config = dict(
    num_hidden_layers=14,
    hidden_size=128,
    n_experts=160,
    experts_per_token=6,
    d_expert=32,
    d_shared_expert=64,
    hidden_act='mish',
    moe_layers=[2, 3, 4, 5, 6, 7, 8, 9, 10, 11, 12, 13],
    router_score='softmax',
    normalize_top_k=False,
    routed_scale=1.0,
    balance_loss=0.00355,
    balance_bias=False,
    router_z_loss=0.001,
    router_bias=True,
    init_std_router=0.024,
    lr_router=0.00124,
    vocab_size=8192,
    norm='rmsnorm',
    norm_eps=1e-05,
    tie_word_embeddings='early',
    optimizer='soap_variant',
    learning_rate=0.0057,
    beta1=0.95,
    beta2=0.99,
    max_grad_norm=1.0,
    batch_tokens=[65536, 131072, 196608],
    max_seq_len=512,
    train_tokens=654400000,
    max_steps=5609,
    dataset='wikipedia_en',
)
Below are experts of layer 8 (counted from 0) of a mixture-of-experts language model. Rows are named router (the router's row for the expert), up (a neuron's input weights, with its number), down (a neuron's output weights, with its number) and show model dimensions 0-127. Each number is 200 + 20 x the weight over its row's rms, rounded and kept within 0 to 999.
After each expert's rows: a language model's description of what the expert responds to. This comes from a sample of Wikipedia text that the model never trained on.

# expert 43
router,211,199,212,201,193,205,204,182,206,201,132,183,210,196,219,232,170,248,147,176,235,175,182,171,191,202,213,184,209,204,177,225,193,189,206,201,211,206,203,212,204,204,202,198,172,201,163,183,207,217,209,182,151,195,203,182,178,202,199,231,229,187,230,211,224,200,228,199,188,213,198,178,238,189,164,182,182,219,200,223,239,191,180,187,209,191,173,158,227,189,202,206,195,197,201,208,199,199,205,210,206,229,156,194,194,198,213,201,203,169,201,222,220,201,199,202,232,214,162,219,221,221,202,196,177,218,173,201
up1,182,209,204,200,206,175,218,167,194,239,187,183,198,223,224,203,202,218,207,174,199,194,210,195,219,178,220,198,221,200,186,192,159,216,169,199,202,193,192,209,218,201,193,184,193,199,187,195,208,199,240,183,192,206,220,189,232,188,199,209,203,171,250,212,166,192,199,168,193,196,176,201,197,190,186,194,183,231,182,205,236,179,242,176,202,209,200,188,223,165,161,211,169,172,194,175,242,207,198,246,236,198,196,189,186,201,213,186,186,196,232,207,206,194,209,183,220,166,156,197,172,244,197,178,198,167,174,205
down1,212,196,198,171,243,188,176,187,201,213,212,218,205,238,195,231,197,186,168,188,200,185,215,219,193,177,213,205,231,206,164,172,216,231,210,225,206,203,206,215,229,201,241,192,208,185,230,194,219,187,198,230,174,181,203,229,206,183,201,195,187,223,205,221,214,208,186,178,179,195,191,224,190,254,224,181,158,207,219,199,189,257,190,228,258,229,194,189,187,201,164,210,202,187,191,204,218,195,230,184,197,167,203,210,196,209,189,187,189,198,206,230,225,205,206,208,180,189,191,196,176,221,204,210,214,223,162,213
It responds to: Non-English name syllables. Syllables inside Asian, African and Eastern European names and places, as in X-ho-sa, Z-ho-u, X-i-angxi, M-la-kar.

# expert 13
router,210,193,221,192,187,224,214,210,198,215,160,195,223,192,216,201,199,204,179,187,188,165,160,190,204,182,173,205,192,199,213,159,170,195,215,213,200,223,235,212,189,234,176,221,210,194,155,178,189,209,216,172,171,181,211,184,180,201,181,200,195,197,191,187,213,224,212,198,200,179,204,170,199,149,192,173,223,199,184,240,206,215,191,189,229,209,218,168,203,206,212,183,185,181,169,161,199,203,218,216,200,248,172,194,180,201,214,189,207,139,192,220,208,182,187,200,231,202,190,201,188,209,212,190,188,241,233,195
up0,198,175,246,189,158,194,198,211,204,225,170,193,211,201,227,258,224,223,186,231,186,183,192,224,199,216,168,224,189,186,234,175,206,191,202,213,200,231,245,243,202,199,229,200,215,162,177,189,167,205,216,194,222,217,192,196,169,181,217,193,194,200,190,162,195,208,210,193,220,185,185,204,194,203,199,187,223,241,192,218,203,209,185,214,234,173,191,212,195,214,194,197,193,195,220,202,196,180,219,193,175,207,220,227,166,174,213,204,176,200,177,206,186,203,198,206,205,196,202,180,187,227,203,204,162,247,214,230
down0,200,193,198,190,174,190,126,226,186,228,216,190,202,178,208,199,202,224,205,191,228,190,237,201,168,200,197,204,192,190,221,203,188,207,188,210,168,222,144,198,188,201,206,195,198,176,208,176,181,214,192,233,229,207,174,222,205,218,195,195,190,220,177,237,187,205,170,245,210,205,200,229,205,200,203,227,211,176,166,232,192,186,219,203,201,219,184,189,193,198,208,226,200,207,208,170,172,224,209,168,148,215,232,214,219,196,195,209,238,216,204,191,202,172,201,173,209,217,202,201,227,173,205,211,193,168,197,190
It responds to: Mid-name consonant pieces. Short consonant-heavy pieces inside surnames and proper names, as in Lu-x-on, H-op-kins, Sch-op-enhauer, Jo-c-key, Sox.

# expert 21
router,208,217,208,213,197,206,230,216,156,224,192,181,185,202,192,225,198,212,206,184,200,216,180,189,212,154,193,217,197,200,182,202,187,190,194,168,195,214,200,217,161,198,184,154,191,201,210,154,206,198,187,153,193,205,213,187,205,234,190,250,198,205,195,157,199,186,210,188,212,164,171,148,230,195,196,194,212,213,230,189,205,220,168,204,232,200,181,198,209,159,206,199,176,198,196,222,207,214,203,201,218,194,185,187,171,199,205,189,220,173,190,206,176,211,234,219,193,211,192,264,198,229,215,212,204,207,193,183
up1,216,233,217,189,238,198,205,199,185,204,201,179,161,157,194,187,190,197,244,225,173,182,206,212,183,163,185,200,173,196,194,231,209,190,219,214,187,200,222,202,188,215,198,200,204,185,222,174,205,173,203,187,195,218,225,192,206,194,213,171,213,230,154,225,183,192,202,205,173,219,218,214,142,205,200,221,174,185,212,203,190,161,215,242,198,203,182,192,185,180,205,202,167,196,164,216,202,211,214,245,184,207,171,218,217,184,180,203,193,179,219,204,208,176,237,210,210,180,197,165,188,214,204,186,196,211,207,157
down1,225,191,191,204,197,203,211,213,198,187,209,191,231,212,209,191,205,178,185,155,217,203,230,213,236,198,192,194,189,166,194,166,234,218,204,183,215,201,230,201,243,192,187,184,170,194,208,206,209,203,213,218,230,197,169,229,173,193,238,168,218,160,218,167,207,208,223,176,210,184,178,220,197,203,196,192,200,201,217,192,204,170,161,137,183,211,205,211,209,209,159,211,212,198,230,183,186,178,224,145,203,191,223,181,187,181,204,183,192,198,191,196,179,158,184,217,214,237,207,193,200,191,187,202,203,191,195,215
It responds to: Prepositions and conjunctions. Prepositions and linking words after a verb, comma or due/based, such as to, with, as, including, because, while, like.

# expert 14
router,223,207,203,194,192,193,194,195,169,217,202,176,181,188,225,194,181,207,151,194,216,158,162,239,251,167,203,216,203,209,168,194,189,174,203,208,192,199,200,222,196,247,190,196,163,179,195,207,198,218,216,185,187,209,216,180,208,216,179,194,215,202,210,182,207,181,246,198,182,171,192,174,233,161,190,204,191,180,211,213,192,202,195,165,195,187,208,192,241,190,201,177,197,188,181,223,221,236,191,194,202,198,196,186,209,188,202,160,220,193,194,208,158,204,206,205,196,253,199,237,205,217,222,225,195,203,181,185
up0,210,245,201,176,189,193,244,209,231,186,217,158,202,209,209,204,218,215,184,175,221,220,196,233,178,202,219,193,198,212,189,199,181,171,202,200,183,219,196,197,184,183,182,208,194,160,220,208,197,216,188,204,268,235,216,211,211,185,214,175,198,215,168,167,186,196,200,209,187,156,216,199,159,198,194,174,196,214,193,194,223,224,197,234,222,225,175,165,194,153,185,197,240,203,235,204,217,202,195,184,199,198,216,187,213,177,191,230,194,209,194,175,184,212,205,218,238,195,206,208,214,207,221,207,179,219,203,201
down0,194,163,147,219,181,187,202,192,222,224,242,206,187,213,188,192,208,199,207,219,212,188,163,221,201,191,158,181,210,171,208,246,218,177,179,199,185,252,214,194,249,219,182,188,180,196,180,212,207,201,245,236,183,192,193,215,189,201,200,182,171,171,183,215,190,196,187,196,204,179,199,200,223,189,183,209,223,200,217,200,184,176,182,200,201,217,190,195,208,238,186,227,200,184,178,169,212,171,220,208,189,222,208,175,198,177,211,191,180,195,179,214,193,182,197,195,200,222,233,193,204,205,195,195,145,186,234,201
It responds to: Commas. Commas and similar separators, above all after Japanese names in parentheses, in table cells, dates and lists of years or places.

# expert 48
router,237,220,202,197,169,250,196,173,199,203,179,163,183,210,195,213,199,255,166,168,236,201,201,191,205,206,184,214,187,217,186,192,176,175,203,168,175,202,217,217,209,226,187,193,198,206,205,199,227,224,187,190,184,193,197,196,175,235,176,207,207,228,207,205,217,192,199,191,184,164,215,196,235,190,202,184,204,217,186,210,232,228,163,148,211,211,188,190,203,183,202,199,169,226,220,205,214,212,223,191,205,203,202,166,208,192,203,199,194,183,168,221,183,216,188,216,191,203,207,231,204,213,231,227,191,207,202,137
up3,195,219,175,224,190,168,193,216,202,182,221,169,192,201,183,201,203,200,185,186,185,195,210,185,208,219,205,204,190,192,177,214,218,165,205,151,206,182,212,217,171,222,197,225,215,214,176,186,220,162,194,201,212,222,187,203,199,211,180,205,210,226,201,199,199,199,224,222,186,203,220,203,240,162,240,194,233,172,206,172,189,217,201,235,193,194,182,215,186,203,197,205,244,231,173,221,183,188,203,156,215,213,199,208,216,194,208,195,214,184,212,152,210,224,143,174,193,172,161,233,200,186,225,218,215,219,194,181
down3,176,178,211,203,193,241,193,185,182,190,196,188,190,207,177,217,213,225,202,162,221,216,208,228,221,186,189,223,236,173,184,232,194,178,187,170,249,169,187,193,186,181,197,206,209,213,221,222,170,177,225,206,201,179,232,176,207,193,177,208,201,145,167,184,199,195,220,235,202,193,195,217,198,211,236,221,167,216,179,191,202,170,195,171,207,227,192,210,193,192,181,239,232,200,197,187,196,224,215,208,200,187,220,196,224,213,181,215,189,193,217,207,195,211,196,183,217,190,219,225,186,190,203,137,187,214,183,211
It responds to: Digits within years. Inner digits of four-digit years in dates, ranges and careers, such as the 1 in 2011 or 9 in 1991.

# expert 56
router,205,234,180,172,209,202,216,182,189,248,175,185,222,161,222,218,171,202,191,182,198,184,208,201,198,194,203,240,171,194,178,189,187,177,244,203,210,189,202,199,175,185,190,211,194,149,201,199,213,187,209,208,210,190,214,175,167,187,205,240,210,210,229,151,216,221,217,195,217,190,204,154,225,218,185,194,229,199,202,247,193,248,202,179,224,186,178,210,189,211,208,168,185,217,194,205,192,219,197,205,195,193,194,176,171,193,225,197,229,203,185,214,184,208,193,211,211,218,181,210,210,179,210,242,183,200,204,165
up0,230,211,206,182,187,190,236,196,207,170,186,224,185,192,226,206,179,217,198,177,192,196,174,180,216,242,192,200,193,180,223,183,189,215,209,198,198,202,201,191,226,211,196,209,219,213,232,186,203,165,168,158,246,214,207,188,191,185,186,189,209,213,207,211,193,187,203,184,192,203,200,176,191,201,186,196,221,206,213,209,182,215,203,187,191,206,250,223,212,202,167,150,182,214,221,257,234,202,205,214,169,197,197,205,168,199,180,214,247,225,173,163,167,202,187,191,180,190,190,202,184,181,243,203,194,226,202,231
down0,184,247,243,172,207,188,152,217,220,205,176,180,223,212,183,181,195,171,226,201,179,188,202,168,208,183,219,186,223,203,187,187,185,225,205,199,208,173,177,218,214,193,184,244,200,196,212,237,183,180,211,185,201,244,193,238,200,220,186,170,176,209,218,195,189,175,198,218,178,232,212,187,185,197,172,209,208,170,184,179,184,211,211,212,169,201,215,174,209,192,202,233,230,238,192,202,203,182,206,216,189,242,185,164,198,194,243,177,212,193,200,212,185,198,200,213,207,188,190,180,165,192,170,208,194,200,185,199
It responds to: Nouns after determiners. Nouns after the, his or on, often in fixed phrases, such as on behalf, under the age, native, home, capital.

# expert 33
router,243,236,224,200,163,232,196,152,204,201,180,162,183,199,197,206,208,225,167,181,242,178,194,200,195,211,188,207,194,201,174,187,185,160,209,191,196,206,204,238,210,222,180,189,198,193,201,186,236,223,177,194,188,179,200,194,206,203,183,213,206,218,206,174,205,195,198,196,181,161,208,194,218,200,206,163,200,222,190,218,251,214,174,189,212,204,181,196,208,182,220,197,155,198,207,165,215,201,215,197,200,214,203,197,212,182,193,207,198,183,158,234,179,228,190,226,196,219,215,224,201,202,236,218,199,203,199,143
up4,173,184,197,172,213,183,213,158,228,126,197,186,219,216,213,202,175,154,212,202,176,184,207,217,180,204,180,202,181,183,218,192,188,205,230,203,208,195,202,200,173,208,208,222,182,216,176,196,205,194,204,202,173,195,242,199,211,196,218,197,218,199,220,162,234,226,212,233,219,205,172,192,186,223,189,209,178,175,208,203,207,215,241,185,185,202,177,180,189,178,238,171,216,205,177,190,192,210,183,232,156,168,185,243,210,188,213,232,203,159,187,194,218,189,195,217,214,200,195,183,213,209,196,199,201,197,196,206
down4,190,202,195,212,200,226,202,211,201,235,230,229,200,236,217,196,162,224,217,220,203,231,200,198,207,188,198,245,205,175,182,170,181,202,170,188,168,178,178,199,224,190,208,184,177,191,215,193,203,224,227,235,184,176,224,167,188,210,161,219,245,204,178,224,187,181,224,208,164,213,164,204,191,227,194,211,200,164,204,189,234,193,209,173,211,202,217,210,216,192,195,208,187,216,171,197,193,219,200,188,183,228,179,169,208,224,211,212,193,196,192,196,221,192,193,182,219,209,242,204,188,239,188,214,228,230,213,175
It responds to: Year and date digits. Digits inside years and dates, mostly the third digit after 19 or 20 in birth dates, plus century and centuries.

# expert 34
router,200,239,205,202,190,209,222,179,177,229,197,187,212,220,246,213,162,209,192,189,194,210,217,170,207,154,182,204,171,217,194,165,195,166,260,192,200,209,203,244,203,213,178,215,207,195,197,205,204,206,224,191,190,171,196,179,195,189,203,204,208,204,242,167,213,210,207,191,193,179,171,166,194,206,195,200,210,233,217,220,212,200,178,188,217,203,152,194,203,194,211,196,191,250,205,213,210,192,196,188,212,189,198,185,157,205,225,149,209,205,197,214,195,246,204,201,201,217,184,201,239,212,212,229,195,207,201,186
up0,201,165,209,213,211,196,203,215,209,230,192,190,204,198,201,205,192,222,222,193,183,211,220,184,190,233,219,182,218,207,178,169,179,213,202,190,177,227,205,243,209,169,262,166,213,188,212,168,197,207,209,204,208,163,246,211,220,208,199,217,187,178,237,230,220,189,199,219,185,213,218,223,181,161,190,164,212,187,221,215,181,211,182,175,185,234,219,203,209,197,210,204,203,237,185,175,221,217,183,204,212,168,205,227,204,190,241,199,211,220,224,211,163,202,219,222,221,174,208,200,177,183,205,214,180,198,182,218
down0,216,203,197,209,209,203,213,173,183,191,217,209,179,207,182,202,206,230,184,157,207,217,202,180,206,175,204,180,195,234,234,233,196,212,213,178,169,220,205,197,175,202,195,192,194,147,164,209,197,205,227,202,181,211,160,177,188,174,209,184,198,190,181,166,233,202,201,184,212,240,185,171,187,172,231,186,220,207,198,152,180,178,153,179,189,192,174,191,216,215,192,209,218,185,204,234,203,184,221,189,221,203,203,221,210,147,200,202,188,191,200,181,231,187,219,167,200,199,213,165,220,212,188,182,216,210,211,190
It responds to: Nouns after determiners. Common singular nouns right after a/the/his, often heading an of-phrase, such as deal, lead, role, rating, combination.

# expert 55
router,226,239,222,194,165,198,203,190,163,218,194,177,189,209,218,223,174,192,187,187,222,224,208,217,202,191,216,199,187,202,192,202,208,196,196,145,220,233,213,221,199,192,198,189,191,194,204,188,201,223,182,191,200,196,219,200,197,201,200,236,200,209,233,150,181,179,222,163,218,171,147,187,207,152,165,206,235,207,205,214,237,216,172,181,215,186,219,196,209,147,178,194,179,218,189,204,198,201,197,219,213,224,177,184,157,203,211,207,220,200,196,222,214,186,188,213,204,207,218,209,193,205,215,238,186,208,179,176
up1,198,186,202,232,168,221,188,184,171,209,214,191,212,225,229,232,209,209,199,228,208,196,196,196,189,185,185,192,206,219,194,219,209,219,197,170,197,198,198,195,163,194,207,201,207,244,170,232,213,208,238,160,213,220,204,201,183,174,207,195,205,170,175,176,183,230,178,183,209,216,201,206,179,225,201,194,225,195,194,202,215,174,219,227,205,218,169,198,207,187,188,167,212,206,154,183,215,196,156,199,174,194,218,214,180,191,208,189,201,235,225,208,171,215,213,201,176,228,234,193,234,223,224,178,179,258,201,195
down1,165,201,196,180,198,197,212,186,226,224,219,175,158,220,154,180,206,224,148,171,183,212,201,207,186,220,185,177,208,188,217,190,176,164,199,210,178,212,214,221,198,221,194,196,170,173,197,200,195,198,214,218,219,244,191,210,188,237,189,232,170,156,191,234,209,182,188,227,193,229,215,204,240,155,205,211,178,190,202,197,170,198,178,220,194,179,199,216,218,202,221,192,223,208,239,224,207,218,222,207,188,176,169,218,191,189,207,203,209,175,220,175,217,184,199,179,187,187,214,200,219,193,200,208,225,200,212,208
It responds to: Prepositions, inch abbreviation. Prepositions after verbs or nouns, mostly in, as well as under, during, on; also in meaning inches in measurements like 5 feet 9 in.

# expert 61
router,200,197,208,193,190,208,208,151,204,208,205,190,222,222,194,213,179,199,185,172,200,200,207,191,211,140,185,197,172,211,170,182,202,199,202,175,200,200,203,233,205,206,199,189,190,186,157,213,241,201,209,197,211,177,197,171,212,171,190,204,211,194,241,229,198,195,211,165,185,178,186,176,203,180,171,194,235,213,200,206,225,208,165,200,199,170,183,194,206,203,208,213,189,201,193,218,194,256,236,199,219,193,172,185,186,158,220,168,214,197,168,212,198,223,222,213,235,192,175,233,214,209,221,248,183,209,201,188
up0,218,204,227,233,203,226,186,197,191,174,205,221,175,223,205,215,195,206,194,167,196,190,179,196,168,183,222,164,177,176,180,178,170,227,197,208,190,199,191,188,221,197,184,188,203,204,214,205,185,212,178,214,188,186,195,185,196,170,161,198,178,205,222,208,185,189,198,194,183,167,146,195,207,208,190,200,174,184,227,205,186,186,199,225,201,205,207,241,207,210,197,230,221,234,176,208,189,263,212,176,235,199,185,151,207,208,182,188,184,228,175,219,233,188,207,175,212,242,189,208,200,226,188,218,202,228,199,175
down0,180,207,223,191,249,206,213,214,169,214,211,201,196,167,182,236,197,201,207,204,200,216,179,209,229,211,160,215,196,183,192,193,177,196,193,211,221,231,182,222,210,205,216,190,221,246,175,243,210,198,224,179,206,206,214,172,206,202,195,174,232,190,203,245,166,211,204,177,209,212,221,222,204,223,204,194,176,181,170,183,196,206,220,213,217,225,197,194,221,193,185,187,185,225,175,185,205,180,203,235,154,190,175,209,219,199,173,213,156,197,231,193,177,231,215,205,212,215,187,239,215,187,201,213,164,190,189,215
It responds to: Word-initial prefix pieces. Opening pieces and prefixes of longer words: ab-ruptly, ad-vertised, inter, trans, un, sub, re, con.

# expert 11
router,235,196,201,213,196,207,191,186,183,233,205,167,215,183,206,205,210,213,198,180,236,198,167,211,249,180,175,209,191,250,199,159,180,179,215,190,178,192,207,238,192,229,188,190,174,193,197,185,228,205,204,188,194,195,196,189,198,211,178,208,208,186,188,177,188,199,220,175,221,139,198,156,224,178,195,206,198,195,206,194,205,186,193,185,194,198,209,198,246,177,214,184,181,192,203,217,207,220,197,206,204,223,178,193,205,201,221,163,213,198,189,206,148,196,190,233,211,248,213,217,201,244,208,215,225,199,167,195
up0,212,202,185,230,196,142,165,175,211,207,188,218,172,186,210,204,174,192,201,188,186,206,172,183,190,200,190,180,222,191,214,188,194,198,178,185,153,201,174,215,201,229,236,189,186,164,195,168,195,232,171,208,210,172,208,169,218,225,196,202,175,227,201,209,196,204,196,196,179,209,177,204,217,224,192,194,195,182,226,179,181,213,225,208,236,159,191,170,151,212,216,196,193,200,201,207,205,178,203,187,223,181,227,201,215,244,177,197,238,208,177,187,212,174,226,191,199,221,194,210,208,217,221,200,238,226,190,182
down0,192,220,189,186,200,185,191,174,175,210,187,214,194,201,206,190,223,206,198,193,189,194,222,226,209,213,210,238,188,166,176,173,164,216,200,205,221,178,203,199,191,198,183,235,211,210,223,207,208,209,224,216,168,217,232,157,159,157,197,191,188,176,199,187,207,203,203,234,182,197,169,199,209,201,205,228,242,227,177,217,201,204,216,169,186,217,227,264,184,219,188,188,204,188,191,199,238,198,188,223,189,197,169,206,240,191,242,237,181,180,203,208,244,219,201,211,193,218,199,187,208,192,196,192,188,201,178,214
It responds to: Clause-break punctuation. Commas, dashes, semicolons and closing quotes or brackets ending a list item or phrase, mostly before and, but, which, including.

# expert 38
router,201,242,242,184,189,231,207,218,200,209,194,180,160,180,217,232,206,237,205,182,188,175,194,184,220,216,181,212,215,205,204,161,182,196,217,215,214,201,201,194,189,194,213,160,181,197,202,192,206,193,210,187,155,147,217,208,174,219,180,203,208,180,222,184,207,200,261,185,189,198,194,195,191,196,189,195,209,229,208,274,218,186,191,182,209,161,218,184,191,198,193,212,177,219,214,212,214,185,183,187,220,196,184,194,142,208,199,184,184,181,194,207,195,225,224,198,213,209,180,203,216,218,203,199,211,208,179,196
up1,214,241,195,192,231,192,177,210,196,189,183,210,209,230,183,250,219,241,193,180,200,196,187,171,194,186,213,217,232,206,235,201,163,200,178,208,207,225,214,185,197,194,207,207,210,210,202,190,171,170,198,194,141,206,180,197,228,222,228,225,193,251,208,226,212,236,225,171,173,199,216,228,216,202,180,199,208,228,192,224,186,162,196,206,223,221,221,206,183,166,196,214,198,188,187,187,206,172,162,222,184,203,200,178,192,206,205,196,196,214,165,198,177,198,205,204,213,237,212,184,201,203,227,180,202,181,204,217
down1,193,197,200,234,215,184,203,190,205,194,198,180,210,212,240,195,205,200,220,208,197,212,218,196,217,193,200,196,222,205,168,197,196,200,192,212,183,154,217,215,198,168,204,224,195,168,182,196,202,177,227,199,154,202,208,205,177,213,175,204,216,228,198,185,210,209,184,235,177,187,190,230,199,169,204,235,200,169,201,210,263,212,196,211,185,201,181,213,180,259,199,196,176,165,196,180,200,203,221,249,185,194,206,169,246,206,197,206,217,234,211,184,185,222,192,217,219,203,192,189,219,185,158,224,194,222,232,199
It responds to: Mid-word fragments. Word pieces in the middle of common or foreign words, such as ci-gar-ette, Wil-hel-m, brill-ian-t, Flá-via.

# expert 32
router,204,261,203,169,202,188,200,186,197,227,171,181,212,177,205,193,188,211,182,179,215,210,214,213,193,190,161,225,187,234,168,213,208,190,233,189,196,221,201,202,175,215,164,200,226,177,195,217,202,208,169,181,200,159,217,173,193,198,219,230,217,214,207,176,200,174,225,177,187,203,184,171,204,195,189,199,205,226,179,216,211,203,201,197,193,169,179,181,196,186,213,166,187,259,189,183,217,198,200,208,199,216,213,180,166,195,229,182,236,200,200,212,214,237,189,222,176,233,189,206,243,219,216,205,228,188,215,190
up0,221,157,218,210,212,222,220,202,209,163,182,194,204,202,205,195,228,195,185,191,209,172,207,213,169,215,204,164,189,214,236,254,168,217,176,197,178,201,179,198,199,194,210,189,193,171,195,208,222,184,176,201,218,206,193,208,203,213,216,227,201,234,207,191,179,169,171,187,224,203,217,166,213,197,169,186,239,202,199,192,207,185,221,193,244,237,196,197,207,216,198,159,216,174,194,189,230,246,175,198,181,190,224,169,207,221,199,202,186,176,223,224,229,172,171,208,193,215,217,199,186,176,228,196,224,197,199,187
down0,195,214,189,182,195,228,197,173,218,201,232,166,195,175,208,183,187,213,228,190,215,187,219,182,177,208,173,165,189,176,203,211,200,167,208,201,198,211,208,255,186,219,187,234,214,176,195,204,211,204,174,187,185,221,169,219,149,168,231,180,187,196,219,206,213,194,195,231,217,210,223,201,172,191,196,180,194,187,195,211,170,209,231,259,188,197,186,196,187,200,214,222,212,180,227,177,191,219,184,172,185,225,174,213,230,201,222,185,186,181,244,209,244,205,216,201,193,213,212,196,196,197,194,194,188,219,169,224
It responds to: Attributive adjectives. Adjectives and quantifiers before a noun after a or the, such as other, local, new, several, and suffixes like shop-ping, clinic-al.

# expert 20
router,227,212,189,167,177,189,170,225,204,215,191,163,178,202,215,214,157,203,193,187,217,182,192,234,200,206,198,200,190,197,167,195,175,180,254,152,206,222,239,185,221,200,198,179,186,200,204,197,207,217,229,197,199,208,205,203,197,214,206,197,199,210,199,193,196,206,208,203,208,163,209,191,202,190,163,204,204,203,203,233,211,203,190,163,206,211,175,206,226,195,191,192,184,204,207,208,196,211,219,215,213,200,185,175,201,192,240,205,213,195,170,214,163,222,171,240,209,209,176,237,212,195,231,281,185,219,195,180
up0,222,209,213,225,146,166,178,233,219,220,187,207,161,196,202,181,205,201,181,213,193,201,216,173,188,221,183,176,200,203,207,208,166,187,197,161,200,226,217,198,236,207,183,197,188,234,196,193,180,202,184,214,183,215,210,199,162,222,174,225,235,179,209,191,212,216,219,211,216,175,171,179,203,193,199,187,188,252,194,170,200,185,197,195,160,190,209,182,187,192,231,200,216,229,203,212,203,162,228,188,156,214,212,204,211,201,204,189,161,182,186,208,204,223,205,216,183,200,207,172,214,196,218,227,156,178,214,204
down0,190,199,211,187,224,224,161,191,213,204,195,219,260,210,208,208,211,191,212,166,195,145,257,193,176,186,200,223,191,204,191,178,232,190,227,212,196,195,176,226,205,189,213,210,218,185,236,185,196,215,184,180,212,227,218,191,223,208,199,210,207,198,226,184,222,195,194,206,206,174,187,197,193,193,233,224,200,247,172,207,212,187,173,183,206,218,220,227,192,214,206,175,208,199,207,174,197,245,230,195,221,180,194,176,209,198,200,210,178,203,201,223,181,199,153,192,181,185,192,202,205,177,209,156,213,182,173,229
It responds to: Month names, table bars. Month names after a day number in dates, often in sports or chart tables, such as 30 May 1970, plus table bars and dashes.

# expert 54
router,212,219,223,206,191,205,188,200,162,214,205,203,198,198,199,216,150,204,185,203,241,200,183,203,222,197,157,230,208,215,188,212,189,166,203,194,209,212,206,211,187,211,175,185,212,186,206,179,204,207,203,180,199,199,218,201,197,236,216,245,201,205,202,155,201,195,231,178,214,189,165,160,216,166,182,191,197,194,208,210,224,231,180,193,255,148,204,192,207,166,206,182,194,224,188,208,191,190,220,225,211,219,197,188,204,192,211,215,224,186,177,204,182,230,201,184,197,237,159,208,191,233,214,205,251,216,193,191
up1,194,177,171,185,240,186,190,179,212,182,233,200,212,179,203,194,199,200,204,182,200,183,218,222,202,173,232,212,174,190,194,208,154,204,232,199,201,183,207,225,196,231,201,179,248,244,185,185,207,207,216,189,197,206,189,194,199,193,191,196,204,174,195,180,187,237,209,177,216,213,184,209,209,198,184,166,205,175,206,197,227,187,203,137,201,202,197,209,217,219,220,183,222,227,189,231,188,227,187,201,199,189,192,187,207,213,204,201,255,196,211,145,207,220,162,169,199,187,207,173,234,203,182,182,209,228,223,191
down1,193,184,173,208,199,207,182,192,207,210,235,213,173,208,194,203,199,236,202,187,211,187,195,201,187,183,231,184,216,236,173,243,197,221,192,227,191,200,211,211,191,221,181,202,202,239,194,200,207,242,220,209,248,209,217,206,187,212,228,181,196,214,187,179,184,188,227,208,187,211,194,156,189,202,191,203,227,180,183,224,179,164,191,168,232,221,233,198,240,232,208,179,218,224,207,212,148,184,205,180,197,196,185,191,192,201,200,197,236,212,208,207,198,191,215,176,194,185,251,195,223,218,206,172,226,172,230,199
It responds to: Prepositions after nouns. Prepositions following a noun or verb, mostly of, also in, to, between, against, across, introducing the next noun phrase.

# expert 39
router,212,204,183,200,186,220,228,173,199,221,177,182,210,233,205,201,156,180,187,177,196,195,199,181,219,176,194,184,204,197,201,198,183,187,192,192,175,221,191,216,190,203,197,195,194,177,162,174,274,187,186,195,206,186,240,199,171,204,209,209,205,204,231,184,226,207,214,216,176,176,203,164,193,170,165,152,218,195,212,184,184,215,195,199,213,188,151,178,182,208,201,209,184,218,192,185,218,209,215,215,239,217,180,202,180,190,230,178,187,201,194,201,176,215,230,220,227,199,180,234,220,200,222,210,175,220,210,169
up1,208,164,215,195,203,181,166,189,212,200,176,220,189,194,208,213,202,169,177,199,194,232,201,186,188,221,163,182,235,233,150,194,186,198,212,169,145,247,184,226,210,202,211,195,173,181,193,208,198,176,189,196,214,192,213,240,183,205,191,180,205,188,193,181,170,199,216,207,153,142,185,194,191,200,175,171,206,189,187,203,194,183,199,204,186,179,202,191,219,205,214,204,183,207,185,202,216,214,232,197,185,220,249,218,193,162,181,209,170,186,229,238,211,207,195,208,221,214,198,188,205,197,203,177,207,185,218,217
down1,219,179,204,184,212,190,203,204,192,234,231,193,236,190,213,195,218,212,212,208,212,187,171,209,202,218,231,280,207,178,183,198,215,174,215,215,199,210,185,192,257,204,192,201,200,184,196,207,177,182,207,204,190,210,235,204,163,208,194,243,211,194,239,210,235,223,184,205,183,201,154,213,216,175,229,182,217,197,206,213,232,225,198,206,186,219,194,218,214,169,213,180,209,188,200,197,210,190,172,210,210,188,179,154,207,235,183,193,200,227,194,180,185,185,180,201,201,198,190,172,186,234,208,201,225,215,217,208
It responds to: Latinate stem pieces. Middle stem pieces of Latinate words after prefixes like in, con, ex, such as in-tric-ate, in-tim-idation, exp, conf, circ.

# expert 23
router,209,212,219,179,188,229,185,175,221,211,167,184,189,235,193,233,189,252,212,179,201,173,201,205,236,200,217,203,221,212,184,162,201,213,228,194,193,230,208,211,198,194,187,192,184,208,202,209,220,208,172,174,194,180,224,196,193,175,182,204,214,228,242,198,208,227,219,182,192,182,172,207,230,157,152,195,183,215,199,214,191,202,169,172,221,191,175,134,196,208,217,190,193,194,167,220,206,205,185,212,223,199,164,194,177,198,214,200,212,154,180,204,203,202,207,198,239,204,190,203,197,216,214,198,204,213,185,198
up4,173,208,228,215,190,203,200,170,198,197,140,195,191,205,209,207,177,218,190,218,211,209,179,193,170,172,223,210,202,181,220,202,182,206,219,218,179,222,174,195,189,207,193,173,179,198,205,187,200,211,188,223,192,181,214,166,189,182,189,210,216,234,219,193,191,156,205,214,192,234,172,190,171,180,189,227,150,180,222,186,205,232,168,186,202,200,193,182,153,211,207,176,179,208,244,225,212,218,191,230,196,212,173,180,174,227,215,194,192,234,225,185,175,226,194,228,213,172,199,180,210,202,218,187,201,205,172,191
down4,197,212,185,178,221,215,189,218,204,206,199,202,181,187,212,198,193,217,213,246,180,202,205,211,177,156,197,216,229,190,232,224,214,200,217,221,231,195,178,222,190,212,198,190,240,185,216,236,204,200,188,190,181,222,208,203,191,199,169,215,216,172,195,203,219,180,207,192,182,185,241,211,225,216,203,183,229,211,198,186,236,201,214,229,194,237,234,181,209,171,222,188,207,187,223,170,218,192,206,193,195,177,183,222,242,203,174,208,199,251,230,166,227,225,220,187,189,205,192,185,151,232,195,196,229,201,197,204
It responds to: Early word fragments. Short letter pieces right after a word's first letter or syllable, like C-ul-ture, c-au-cus, can-al, pur-poses.